Experts of a small language model.
Experts: 16 experts in each of 7 layers, 288 squared ReLU neurons an expert, 1 pick a token, a sigmoid router.
Below are experts of layer 3 (counted from 0) of a mixture-of-experts language model. Rows are named down (a neuron's output weights, with its number) and show model dimensions 0-127. Each number is 128 + 24 x the weight over its row's rms, rounded and kept within 0 to 255. Numbers have three digits each.
Before each expert's rows: a language model's description of what the expert responds to. This comes from a sample of Wikipedia text that the model never trained on.

# expert 9
Description: Numbers in tables. Years, digit pieces, units and table cells in statistics and sports tables, such as 1987, km, kg, 63-16, 50-th.
down17:123071148095118120087143107088146153116171116106115135101158114116138068151112133121148144101151167084125172158140166158153153155135111140125103116129102095111151122105119144115139096124115087116129127122104095086114103135123088184160132156120144106133112104115133130144112118131118109157140149182140128093117149147146092156128096204123106125139128115109101126115116128143146140114101
down18:132086102153118103131115148092109142147127128105157101094179123120111136153132148186141136125140079157121141112134155137137158067082103128092153108098128125133153147142146109173132191079167108136103106114127124186076094155147115114135139130147085116121147103141158090135125123119183143120157152148123107163122130137114123130155147091125122141134135107143114127152146131126124147145119
down19:093189082104149168154114139101150111114139144151133113101147154116146168116157154108171121112133131139133160158138143164103093128116098120137142179115136072160108134143095105118099110133132138133125140153168146122109179108120135161135116119133139134194183100107134152073121132124131146123141137124139143148111126126158118140113148137097128132108123101079090128104096126117101136087100
down20:145148124113135163116134139149098083129152153093170160138103166147129096114117130077097113082132089182141120127115117154136137111133128114107136122137109112119074102162108135106131122164133085133126119137100109136135118136143150155141109111159125136151112094090136146141136073120132166118119169141173107114145130183129085097132111121094087140134173163128106121164151113117107136106085
down21:121108106143145152096163102087119164166145100147194136141139122122089129127164125132130115110117135104147086093099092142146079084127104116140126124123153151125094143100169071123136153101078172120120093163136177130112119130116133110106174161139134109113137138140140119127131161099130147120130118110112133148163123162104142093089106159102137112155132146127129136105136150141126102179129
down22:169166126158140133152121170112137118132111120112142102077146131106175103144182086097138113152123124115138151097082131144130135145101130111134126148150146125114157148175159110143134122165110174152089159164099101083166138127104150096149091131141146153121147147091132104167127091142147142109170091149151109128120135122134142165132125140088098179113114115135128134124120116096126113102099
down23:114113165096115140145149104169100114109108093122107134099119115100121130081155154138115137167203094112121161144128114139152130112128129122110109116103119130161091113124119115109133161148150158101158121144117118143158172177106093154143166141137118146106164138160118118168078098104121117123127152097108161134180163143119108142145143163118101142175120151082116131098145122125133108112153
down24:143127096129113115119143112122107109127181094161154117090155103095125135074151155125169154126164098112159134107113132149139123088127146087145114178133120158119104127149137122111118117164123101099104120079141152136106141113124151110134163123118086181138090167167092106110104088133149144143116153143128135149123135139111123124166165125121146144115147108116131133125160194083120117139084
down25:126117108113103168122163132113113136146137108132149164137167121135086133157143131107145104093157124136103157158140107127111112101132074094083152173150103112107129099084112182099098116104128131139129105116116114124137114126146085140167114125143121119142160114125135106132081138125179128128170138157131142112178140129130103129108144118130095137192142106080144074156132118151160113093121
down26:159123131136143138130104187171095171127100166136115131139118136154134089129142132102134146127118118127150127140158121152133137113108110154069154102192123112101164126172139135141126109126094136156067138172156101125158156116113103097120149140126103089146127154137132105135138096149148101119148070115126157129116130089148163107141156105139116132151095106161113129095128075129148160128114
down27:110108146148144139144116193117088137127131095126152141154112082124126114113140121123173097146113114097140162097140123105109123124117086126124095130142077144063163163148138121127115132121140111081143138134140111153146148140069093147131136154114150141072078158101148095165140111159152137135089147154120127160133137138125137135137107127156146152131155157092113149147110102177130120100142
down28:130128136159152142109114156110093156130120104162161088142057082114121116125116106141095158136092104132128107144137139081107117083110114157116171113140178118158092155120139140130123134132159097138122098142113143118113139140112116144164097105105169142088109123099130101138126119114133111090138156171146139143160108102121171115140163170137117158117128071144121139128141134133104122164176
down29:110130128140157089125123138136094070134141104142089142175109150112119095148132144073096119115158098127125122152141140129146152144119118131113152152163184097151128129112127125095137144160103146134119139161086166141145105145134119082108132153098161147090119135141158109097138173156152133136131107134100108175122083093151168144162134141157160123117133110159185113150120109122093120135125
down30:100110143180165148136187125120087109138140124088131070110119122139108113158137164139112124110096086129116100102153135111126088128089139150101159146151160164126101121093125138156122123127123134118132138126090173134081129134161089119137125116143116157133164149136123121108129143124160132142126095197135119159152156104131115116170130137107176178101129133118155112163109128092125141147109
down31:127095113171131108112138113074107137115107139179083159123124109146112139119124116126114144128130128171127153109135130117155139120141137151156144108118117131126097105127204119116137089178138083139108121087141143127102121137149132135129184088134168098108153103103104142128108091100131155086112149107107153126150147138118109134126146179118151128104105136183140101129179123152104133174143
down32:120141098126138108138123160091123188075142150151126124139156145113142131157109132125164141130099123129125141101140193180113120115120149084134144119188080140173170158121105152132120085105127065133156158143145096107140143091133140170140107117130144147134164168114158156143145129151148138147102129121128117155148125122135140118166122156131101154110124136104111116091106114094118158127117

# expert 6
Description: Single capital letters. Isolated capital letters and odd fragments inside names, codes, coordinates and formulas, such as M-c, W, A-H26, ^{3}.
down0:122097136154137119109129126135098106146150103139107125143153114116123145109111111119087140105164133156172107088120107095135124157121149149135112164115075147153100139110177127122120144101100126138144156098118127148148124136125106094120096161125093114168186103129148122117103120141145136090097172119150117086127136160105128074088166118108119170137104105131155184142128127164162156163104
down1:118083137104145114095144131145122097136135131099120121183103106164139153147136090164104156145138130143109152126120127116114101145136152131136139170100117104098122149163113093140136110103172155146118116109115111149115111130112148168133131139165093111121136116108147112108142116162130094152147167134155158098140127194107075147116136108112193136153106087146141142165114132071093137120092
down2:137120178115124119135143093151116099114115150111138146100185125078140111152085132158133159122128117109139167143138110144139166138126128138128116128130148112078152122090145107106092131112151153120098127134100113125126095066137133159134083183188125117145125142125076100147119140119093104154122164147167087131109120173138119120131123097154154130084131136115101165124153146111153141122104
down3:146126136115109169129136151158140132140144151100138105156101127109100106129101133140134110105098110113109138182101069130150135146111088151142106166076142105123164129170134130137145149098145111143117131118117121159124143150184132144100100133172140122186146102144137090098117127134130152175148124172159129098098107116117139095176095115153084122126097134121148119121175135112161117118158
down4:101135127127118162131120133135127167148158158123142131208113145106147071118127190127128126133120124087144150125147106159133115081132120163156154094157118159160122092163116143164141127143094122114111123085117143176153164130166167101119125087114136143132138104147156119140107120141133133142110140151135164160117143110089120120172104127168135136095112147136125133078162157138101122133107
down5:156146161131139099130124067126109117127141094139134134120154130136102144143116090158159127129120135152068140127099153138112128167124156146092166135096109099140102138090119187130140117094137132154145149124168147124132064125174134158085125087143138067090137168138140122137082120122135138097111167126144107114123143119123109151177106106124170151118149106103111114135129116109121132152120
down6:111111189121138104143118128113119171131100088102122152111143144129114131143172147092144091113140118086105152112119120152102127120096123110159153132165149108107123141144158141122132126142094159127117129114121114088149162158160120078145146097096083142124125134123149101151116161127161109128142137139131122176128085089097131155121118139109131139149127122160167204137107178124132117069130
down7:143075102113092145121160134116140078130134141120140143107122094101112127096129130132116163097144161096131132156139134114097152146160157099132091138162154162097102167132136165105118110143148135086154173108131174172121131137183125129144111128149141127116121156134112131116151103084130166083096158129092105132105101121148089161112143118151121098135121124104145099186111102107104116128134
down8:110133165113116158122129138120145088162099132133132075121145143153147095137114150099133133104110115165130092122124124134140120161102132083085144148110115123117087153181115111122132138106169083118171131119076152150094111155145094126119093138122118132132066127148100129128150106193105167161119108115130151117149133152124161096136119157117133175148154130152096156098146116113102138109111
down9:121123087122135125162111132105135142093127141081088142078160136169132149147104094123088103130144118144104173126086122067126130106145166114140145134104161143097105142119101126082144131140158120153106135100117208134147148102131103125107102127163114131112127089106093153098132138144066138132141104155128150147120158132129131110141117115121102152123153102101111117124104082120129108112157
down10:129115130149075131082103135111138181179148116111154132105122117146117155112090135144120144121123077110129125166097139136126147141137129111176153139168128120146118121112104107122106118097127061145179166118118123122115213117114111145100120121135168127089086137144127150115155138119113126151138137111121180135148126117132112123105132141076091146127101092144106095132105100104143123133133
down11:113142167134114167090121101146142174133098129122156159132118069155086119148090161117168133125126116109138105132112118108158133139087107170144171112161179119127140169115144121127171133129127152142150116175150146117134132152163118138125116133169095112141145134135102101117095082120134107147125090164131160121119117126152089101077135151113104129129132101099146112149124124186124152151156
down12:138123161147140151122105126141136153145126146185161102143086137131125088128134140140143115135120096107091143119118131157130142142120177101163151127140110135110175139172116077143155136120128110133101120088105152177169120118098148079101114152160143106094139105161118133168080124115098172113104115149139121139091140124118116105189104084143101093139134146105131122127136109154112094137107
down13:163149150123136147137165103140095129138116142132109123151169153103136141137130100066112178133157073098150133120098160140124161136142153173112124139114117137172181132129155156152094153100086148155095163130105135097115105128118126111104172154152158156172118145086158125155123144124110124120101114101140105120162164115135151143135158118126114088178144127104146109139124125122135094127105
down14:096093145091099079117113109130093110107126117108123087080111121159103119138153128161080104138144161176150105124136139111140121132116151122155140102084118102145139139112118109144131120148194089118105144142141145152096112122117129129147160114143140112072131095110124117140158115163120131080139144121181113126140151149133162144148134099145160111160126153096117106165160139109127115125192
down15:134144084167120104101121098143122160138134128125134131147118085097112114122136125088109144130116156141104134143126087107168147108098101108170115125185125126168123142155126169103115139093088171117146146133211107135131147131163159101157128177134147115101148126122107090131097142113151121169126151178142120128103130120108114110145155157123097098137128096122111158132110110161138151165119

# expert 3
Description: Sentence subjects, decimal digits. Subject pronouns and nouns starting clauses (He, They, It, father) plus digits after decimal points in census percentages and statistics.
down0:144123105143135159086119108127120120121117080185145141153142153109129153100112146136146106150125112125139149112134127124149088105139175163164163122114109142117151150096119185122139129091145160176172101141145124145108096145108098112133120152094149127131161119116094128147145119105112053099118149114085157135133143133099107125121155155145121098097115135114129177090130165108158118152097
down1:146144135123129150126087138149118112121124126130115115165102144155126094069127129125157141136140118168147152134138131095140110096108135109159119126085126116125107113147162162113146121123116107146065101113151105143155081088066141136165127142153140089131111160114131082177115103153128133154111156093132118101078120148121161129134157110150101113135133121197137144175143115103141114150108
down2:130137136108097144095115102164134137111140107143151129139115142153108105151101131082100134145105137133126142116097150141160075117140096130157140134164138126106113130110093129133108131128137139145098087132126138152108119157164172104108154113187172114103130150126085120098156130095105081095156119118086115127130102181166156120124089136135105155106137104122136135167175098131086163103096
down3:084135169125113166094134126149151113147179096125108110144120146149092130101139113132126127102152085139095122096112122139156130123075116135140088153122142121094104141102106113106130174099134132129166165158112150150089137126111153143151108134118106086113082155124066108130145134129117167112122124106124172120121117156111120146073134152092137099067170155147127119143102110128141129123126
down4:131167111142156138117138151125121152118133143124140139173129126176121102090113162071128120104105133128095169141112133101102118147152125104125164175162176162147151076162100154091108120140131132126128129144115133183130142127166138098100095116108148134127119122154133096120169110090167135094122091115140145187090105134151135129141142133114121142089167141096120167117154106111140124118147
down5:143140111109122146133120090095171163129124140122103135146133136124158087081116126152134148180160165127147150142108140151091137155101119140142107169107137117081138139097129144138123126128143138141152099113099115144167129114093118175125156136145152108091136112158141133115110107147134119175153144080115113137120163121182104122147136135189113072114108141129148077100163142120136176140112
down6:137083162124112152110157090163152109116075145095135122081166157153083132147135120145125127124144124159117103117123154145146123119121103138122155136119158117148065132100102124144163110098141157112087115125155144108122143151172160132166147098132109105125162109137152139140113114152102073119125132129090114161119155107174154082135143125159116140087175145098130087123123143125109100119134
down7:131103167168139200129203133132104128169081107101116151107172114124123115168102109136123100097125118149119156123123100123119132114109094134104155112097109106140125181156160133135168138101126109144098096155103136119104096138160118151155131122150088125180146122070151122136141127133168118123112136150127114140112114100126119118127180131147118123085148108125129121165107110109128134141109
down8:097163169156099133106143164130153127119089130101114160158155124121069137127113131097141141112139107129134160143129150152148078090108147151131116110138163153104138149141095135111107101104137160114124150107121072172181122138192174098068103096149129124111175126147155123106105131167134116151130133096139152119112129110113141102132119116127126154095157115140157118103140114127120107108133
down9:132147171119113096148146115127077137136150105143107087099112149161116098131127118134121137162077136164141142152153124080107126161135122145120076154131136166120088099158136149159118066130157181129126090152096098104111114130152122129141091117146083140112141127105137094113105096121120130097165119098127125114145146155107141146149180130085103154122130134130080115167143129119135134142133
down10:124121145115117091121171104142121124138141119068117159121124126126111113095067108115134160140101158114163143106127167109135088128158175095143103144160162154122136132111136161162103110127185148183096105136111129119131124118136125145097110061098135119127137145146157147110146128144122123120135098123101133152119122156082104134128139156085136114083109113121141129099177163133155136171135
down11:125139123148131148163048132098135123104163101098151141092120159104080112162139106159126117119104121120083122110112145130105108123152111137148128123130154119116102111136090131137115096119122113122152138081148124148118138124175091131116071133133138113140136109139157112090152123103126109141104163132138133113094106174094122185135139145097147180138111156112106084154177102119133095148151
down12:094190130129148128135128126119122148133114119103123131149162136181099154089131127112102143098107142133132108095166140133159100132089127119126122147151145108100102117116134110187134121089102112141109110159132148146124160156183137163107121096127134108149090138116123137146132122151116115172116093140136027135130092123122107121115135120142139115147125115143150187124147071132136143165134
down13:131131125104123125150183173110128140142141100140142093105132144101174124152130105111131088140102117148121130121135103153111091149107131121064143103133107139139163112166127143116157137172133128116119128114130124088131139089114116126108143186161077123131099109124104187109093110094125137132123157144124119077122123098129147122154083083099146136147107111136147122079091115135083160115104
down14:080145114153128078156102130123140101175151105152148115130130135103152072153115114094153141122131149125147113138129129125085125150121106108109122144099154157112107115143120123130171136115120147157129091160077161135143100140117116125161106070141125110156088123130161130141123097180072165139148140113110099093146100124138106084127151163149103127129143128173129142163129123081140109153121
down15:120143110144136100157202129143137126140111118149132109115168115129140096107165130103092099148152179142137101142095175124141107136153153156156052129100127060119105079133143098130098124144124148144162116152135137145147135143135116119142114131158109155111145178146146132136098099144127127135127181129115118092128117139136157146161116150134098119116108129127115127064108117124142125144086

# expert 7
Description: Copula and auxiliaries. Forms of be and have after a subject or comma (is, was, are, been), plus "See" in "See also" headings and table pipes.
down0:131086127156120155159061125149118152125118132094164128115115138093101145126103111139143104103113089161119162071149214114141132108092122138149126148148100106132104150105136153130111124126171143144102114094084142100110141151132122148130125142095132129121145134104112114119162119103092147145128143137115145151136162113151146133143118064144154125122129171142133124157155077094149117100113
down1:099162127135146100088104174110105129090127130112117121119120128103136127111142154122071093099104108144070144156108143150103131167153125174138120153165075145123151159109142144127139128140167167107144140112130094110157126129123180137130130130133130142082152129153177091129121137108123131144100136099133146095140115130136128118137152132139191094154103164122126120123155136118094062105121
down2:107079142121101123176093119150131161113134146150100153114133132069149127110095128086093155153113119144126156166082129090194127123094105115161104114158118135126151141146126144086144155076179151133107139120142124154131111121143148138080114134139146102089132108147161130127102106140127133108129119147100151160088168142093147135111121128112128084121153125108118081120114142130135111113098
down3:132134168101125159175111090111093152124154120118164156111158107187125148151108130171153107128147095151150093098102100120106114130114154125089128102158115117149136077112122147130122117135181135101131139148132136106137142123103167167074158093120151135117156115128133165095146120115131093154103127152160101107110132134149108096115139160120119161154138126099144120139161145114084088094115
down4:068102143137065161145133115134129135115119135092129127156105078096152136124116162147132136128114116149116122101148096134144103127121118135128163132133097123084122136136154147065132111127080176124091075178138117163110142138136116137139139147135115103115114099150121107125107120073130120116143133128167124120102117112172140086162094119146137133147143091120138117189092149141102127097101
down5:093145136127104112123187123103129120073134137102128090123121131124161149124098159132141088157081108123134118088132121112134096103155088131176134102181103152131134133149111096103101141112136097110095141105174127130124120141183134082133115152118146128136122106138140087136132144150146114094124165129132059134120122126162140147147108061110121141115108145096141147106126133127107078133122
down6:161143144143125157148120180137182121151142129123101093107122117140107139080112175147114075136151130123139158086121135127141127124116180125179089172136115139119158100135080080107127140127112139106168119096147142129104145129126126122149126139109135170115127153114074139149170126120112104120141147119123119125126113117147129102112109102147136137154125137145049079091116137131156159146110
down7:106143112132109143132154138085073131121113079082130137171099122118118151125145117124134107070151108108154161130116128103153106125087121135142099123127087117103105108126161115129099141100113096162178122132145129172113132155159127070143076134133121151145094173133129136120133090103110132127154137098144154165105119129144115178125187152131137092084131145152112130136130147141121120148142
down8:090101162139116120123125086144152115107170098122112138119117158145138132104188055092113143166134130144138121123107112099125101114123121144120128114154128154141159131144134155127123146137068150146088101129110168095119136135127148148141128133113099097134126095119104114161091154118107134078156089147189106143130111111156149132135128071086093134158108139120129099153121117093140141154148
down9:109103159122156122083126174123133132125141134163162144103118142115127107128081157091128109106122142144110148116131096127152152131094150132141083076113123091152118114137143146162124148147139123130177099099125149194098142134086122149161155152130097121126109161158144129138134112116082155120119081111126148134104081130096142126140150149093122131100102127159078166129135096171145101139136
down10:131162090100106096136174081098138179144119137128123140129153090139126132144143100155126114126143150121109132133134118109113152158145129144153096155144112118138128138123182085128115107124091063155157101133119129137149133129124114126134192083113135147167109105149150166113157143128121129136110146069124105150125170129113167125083128128121121138065119091180109125131100125128121134134091
down11:095079169156097067108104152127105160171152120088131157132194126122122144110104139122140140131175150075118168096122176134118154143108149124112137128085141104142110143143141125102127135161143092124120096147107112064160155129119140148132087129146126156137150112132119072151146143145130159118120130133115127140092133103146173146127151123090117142107132128112109129106115129101102128151115
down12:165100126146153133159130141116092077109131144165099122132120144142143135114120097141112120128102127128098107081124150105119119139155137153175176131116140146157143110101155092139142127082138136077150085136143108129123149135086144179133157120134089086091151136171094132090084164097113162126097159156113130107153129125121113153125110147125131169134118168095141104118127151124135089159121
down13:113121106132156117127123134116121147137154129200120153143131116082139090144119159157152137121151109152155089109089157120139125160154118181132101108120088128132112122094181146151130132099132172141142110093116152124065100134124132115122161068119103124169100113138169120102137119119140168097116142112124099105140129116148130112132098100121138126081115105141105141177157138127147100133167
down14:146137119102099133103126166139125125104086166104119111100140063119119129148101149121105132082084093145099118125127134146118145146145118190122103121125106135121144122147118125120152159116158131091137068111160151136103117117123153127119134148182106150134125158147117133139109124133093113093147109138167124112159168130158098071156163110138157129104112168112120122172169113097102124094138
down15:168160161131151109112123129115097122122125142177137121151114134152137136096106126145160184153146137177124147124125111159091098156144100156108147097128171090130127125167138165120101128108148184137115108122163106073140089116132148159182138137122147150184157143106144149126145116109127166153101123140126153131162109117128117115149118129120131164124155171124141159145142146081162107141137

# expert 13
Description: Initial letter fragments. Short word-initial pieces, often single letters, such as v in legal case names, c. for circa, and d in Portuguese or Spanish names.
down0:109155133097181098114124128125100138149192094119129135095090134093129132129134147133077124092121088148111150107096152118145096130135136098134104119119131143108142145142147123132152096171150123120107070091131127108148154120122116102146169143110138131121165126099098159109108130160130092133112094174128131112153177130092137116172109184136141154130140132145116151138108143126180175124140
down1:069125117145134114142149106171150121138146090120110100159120124145084151137106106147150144104148141146175138189160137150160098129141142110135080141117151099117103136093102143149087109110159150130122127143125122112161107139099141152138076107134137144096134148144123159129153137100124095155131150119126132109148140151086166169140136163103089153126156193146091133123142120122171151126142
down2:156123147155147156138093142082137156152119130109145101138138165178128105094152120103163141130115149128134118127128118150104097106125123074148136147142142120122169132099133146140124134099148128115127130148145157147132165103160138127128083165110150131194092079137147128112151162129137097168154109128111159164105144107135099141127180180112079153142144121087125143135131148137149130071109
down3:118098141135144110135112097140110100127146150150121092086112125128114133100112119142112152155120109159126127127125160121114121093109157151129117101133153114119078083165116175117107107136149097148104084088122137153116076114138094138116131140155124130096140145072133150132115164128155117137180125135075118109124153106102137121137165153193124177133137114181135166166088148124120107143121
down4:124069085157154136150133122123145165139134128144153097125121125099130132096164139100126114134067139065137124144164091134113162130131097122128102149132113107140107131158093106163113111100113114117110146098088114148130144110148107115152111126086157131124134133082158125132146137153168134115117137117123137126117176120121144126154159105149153157110106134124078170113110099109132097045109
down5:116090079124099101144108162108171152117159109147149149111137120079135154099145115120077112133141095110182112116134162118138162108089111132100083143135109145119133119139103117090130120090122109146164118124145134142140139108176144116082134101171150117130152126144169089099137115129145061155166148109095107142093147138103153142113119157155126124147139102133144134136103149136138112158155
down6:121138140135133116123098112163109153133126091115128085154103124109152132178109142114139134186156124116137126147136108122133083138117093162168142106112122111110102153135134095083098143146138149142101130164121090149134166103132154133151123097112130118132099126068076153137139100070093109151117070176176132127165131161117103117095128093118129113155154132128127110164136144113119144130137
down7:114119161150131131127133136111128155124083085120101130097111134114136104084122150089093141141106161128130122130148079113160115131091091149144135141131136109057150105157182171102103096114116126131145101101124139154141125109161078107115111091129159151143134152107088117123097125068143125135080147134124137137093108138150133114111117122143140170095143131126097140132112125125127101076086
down8:088099128138084118159127124096115151105147139131094136114097115112149116144112142097129112162133186133096128090135141148119108087120114159119076137100154082105098117096162132145133112076129166132116104116141105137090137177103130134132148134118097131097111132140135125135136188121161103151138102134155150101141086176112136096170126141131155110119121165186145141134145157138128107114114
down9:130130165081122114112103161110118120124142096134098108166070143115088155111123154150168106133114128148138115136151138128087088131124129076115169102125114113118071125134162145104128105113117115167130147090102092113119119126098126088131144160131150106148105136140121100134076115126173122116132135115166158140148109117119137158101173157083124102104143100131090112100136107108138119122071
down10:137124121150161125156074106143086149127140120141156133139172130140154110099115102085134091137103104169108169114125112116125106121125137092170133102148141121125132174134134156140145143111126159115143066133129124110127147149116109163076135156165126111110137129139140156138110125097099069132133142180145127115135114171138141145114145138119127135135158200106109124094132094142147153077159
down11:084114123128142099142123120137097092106165114103100118129083134174128126145131150139126139158104131108094161134123102136176098118150152115162123106098133119118108112076129121068115169103115133101109106134113111131121112167130109124135144155078173121151143104130108147097122161094143167096112144066100098105117148093120154156107147125094151112130182134130135158119125103163104131132108
down12:091107108110159097110124102139091125164146133138131112130148127116107148133137084089129125083135131135072105111096079147121129162185163171120124101111129100147141140091148106172157107164149120164104119142095107112119095132149119125129162134133109159139080128107139075113138136153164103135121135105122120095105114131142118107129153142093136138130088139137144114135134102156155180181122
down13:122083141100135120156124124085170149164085071175114173167102083180147120154149136107111124124106069135133105112112119138136124113143120127121105133105125142139102137148161106136104118169155121135106109138126131111130124140118131162118147193110158139157112108128139099147113106139132175124110103106103124163128167128090143133138141105143086174124153113123084128132114157172106135132119
down14:110108107106129155145152125142150130129147104138103149100125110100148063137102068146123115116140188130161120158103138145139155168143052135102109111085099085083121157143153093119127138091123140124147160144134143132111094083148144123141104144148125127126116108119162130127127111145142115108143164107122131129126126170125108137072154117129100122119148133069112143165140127120108159092128
down15:124124097135141140113199105135149129110158151145110103134127155126160122138082131155120109122141104126118164129134140143109111129100123140133124135116124102099138163092111145165138094084098143131122121171135145109093144155128085180118168138140126131115070156109135139131132178141087159110117053137124081117127138160109138161146139098085150144151131157126142168101137125079134131127139

# expert 2
Description: Infobox and table punctuation. Colons after infobox field names and pipes in election or sports tables, plus the, this, local, same before nouns.
down0:180121119092117119138097161103121155121133132114142132110144145131168122181096114115171109153132118136129131112104132133130122122133107096143082120102123164093124117145160083111147131129167120166133083116109114088151117152113146134137106128135109159138123171149158109134161137126123129142125108118135106087138177116118111101145190076160165120096127096095115176137140141089106149146075
down1:117111074174095123109117134139151141117087134084137109122120109168125120104158156161086100129120126075126104150125140143122092102110080136115140145157105110101114108095077154123121177088129120113090125120108112131147102116152122111138103167114158131163171117111110131171123130109128066104132100118128133134093132132164119153124157128112126157132121144124128149084143105124155082136166
down2:114124116096123173160129152118101111102150112133145144137145181103177142122162102147140185132137113132104141171099148133147108100144165180138093157111149137126106106124151124146084111128101165134114115133150121098111141161145157124146128105168120147152132124174134145147092137114153130148136126108198107125111116153172124123111168155150128142160159141143119121088156091167131134129097
down3:096137102133125113165126126145108100142140150081142159108142156116155078111137143135116080136134137118140082152134136140141116136124095113191113120114116091075125154139148121105180145128123170153160157188120082143121143137142099123135177114119124147115124164120165126132093137099155149138133102115139103121116160139129121132151117087103116108117126134160181152087092118164101122139101
down4:108104103086124160138143148120134140108129088132120149122148166148148136122103112156161094186112078099103173106125133100141116127123108146119150176133135094118174100130126145166153112096103123154111128116107085169148116145131145107108176142136166132120189113117122112167140100122154134152155133165143136167166113082132156093147136100133123139115136141103100133113113138124137131088160
down5:151107075133118098137099090109146078102137122139141126126101136127098140121104102119157123131132149124122132082094159132115096124143109122140119160149082140137159124172180167157130152125122148097135161121152124091132124062112133154105107119091160135133083140140189123101151105151152111117175112129112120172150102141123139125131179149127104164126130145109099131095093125136160128123114
down6:114163142136090139123179117085144112142144146097099115118140117160101132139121135139115132097146132090120142132128130126133128150129101143108072119082121108106139093115185131091114129145113135097127119158148098108112118122115152106122209125098137098156100134112110081155114142126192105091155116143120082132113145110152135137116154128078127118090096133127107118142150107153180124106141
down7:149156156157174136170161106104119124108142085098108159107125101105123118170111160094109118116106145094147175089144181092148088141169151078112111124131152118108143160139102079113119141134149150106136098143114122124139149122114131146155150133137128142164112144096130112146083122113113103141100138147154164171137128090119114136087115133138114139159107168119121109097106153085124131140113
down8:132141137146145082145122115155131124141141121173076117086129120115156151103105164132096146174131161103075147112084176123152106105157115154134161116137124120120171078129138148163158135146133119128113159093139098119097157105133134121110173098136127138132143138142124126161136130111132083142137161084139163093118092124145114153144139135108147173171112101136145136161130125106115184132113
down9:149135126139150133102140120158144116170129088080145096096111124082148127127108131128112130110129143128142154087142155132134158135083102116133130163146145151123108095129156125092082121090158152137146158125141118141161145093110098130108101138104115131138135126142111076088183132114109141168106161122157127144079111159118112165086090096111142129147157157125139094138132183150083115124114
down10:094096123104114111099117119149179116143173077101168143123124073134138114147150118104110144140175143100111140102135132132129104159118093125145178108139143115121141135154137151106112111086161154130119092167143143153119091133135101141121113116154110172098095112167131129130119103150122134162147117119184115097131135144110104074114134132087111128174145137136147116084083130131121122132172
down11:080101159094147129111125120171140145125117175155159090125147152135141144142102160109150112112111121130124135138101141138098180068122123122170087123142094117114134092130094115088117128101134141135126119101149133151124187135079149116132141102127126153123119119102171130122135083131146163100124102142135130159152107161102121137146080165169077119092115120117134127155133112150163089141130
down12:115128141131147182133099202125136146122138119126142140118096142166116136102157145102126139125119126079114161116117101108108099143106130110088164169123179122074134143177093160151147132098090092125152081127134134143141159126143150089131101119147141112126165154163189093135135114160111118139153104155140108172095129134121130145132138073142127140132160127123122125135149118140118108107115
down13:105077112090104093115160134130169169077102145081145133161155105128153111100137089134127109111118124123141184110135146183128107124140096137114169118157123141148109111098105140113131111115128139098128102084111152094072142132186137109137144133147104088112140114119151126133072160130103129106144109132144135138080108157124155100109149110114131145116124126148160153128114145107139093143140
down14:132095148128092143123113114127101136121161108141136134163113133104099125160118071070135164171159088183094089099113161113137098170147117140100147163128121123119137115130164160112113119115125150110137163141116088159100143116111144059132110156155123129116124121110094082141112113145105112104118129156159174124118145137153136141130107110108145138169103133152129119133123091089092137108123
down15:118110123170118086156163137134090100116076131128150173129159129083107114102163160117145106122120128121131151174154136129130144159074105127138127130143084155125107135174170154148134097116149114166127097111132151193144144103107148124156178125110138128126136166128131166132167122155124137103114128104142105158132120124140103115110098112107133081116107093110097125097095116116110100155126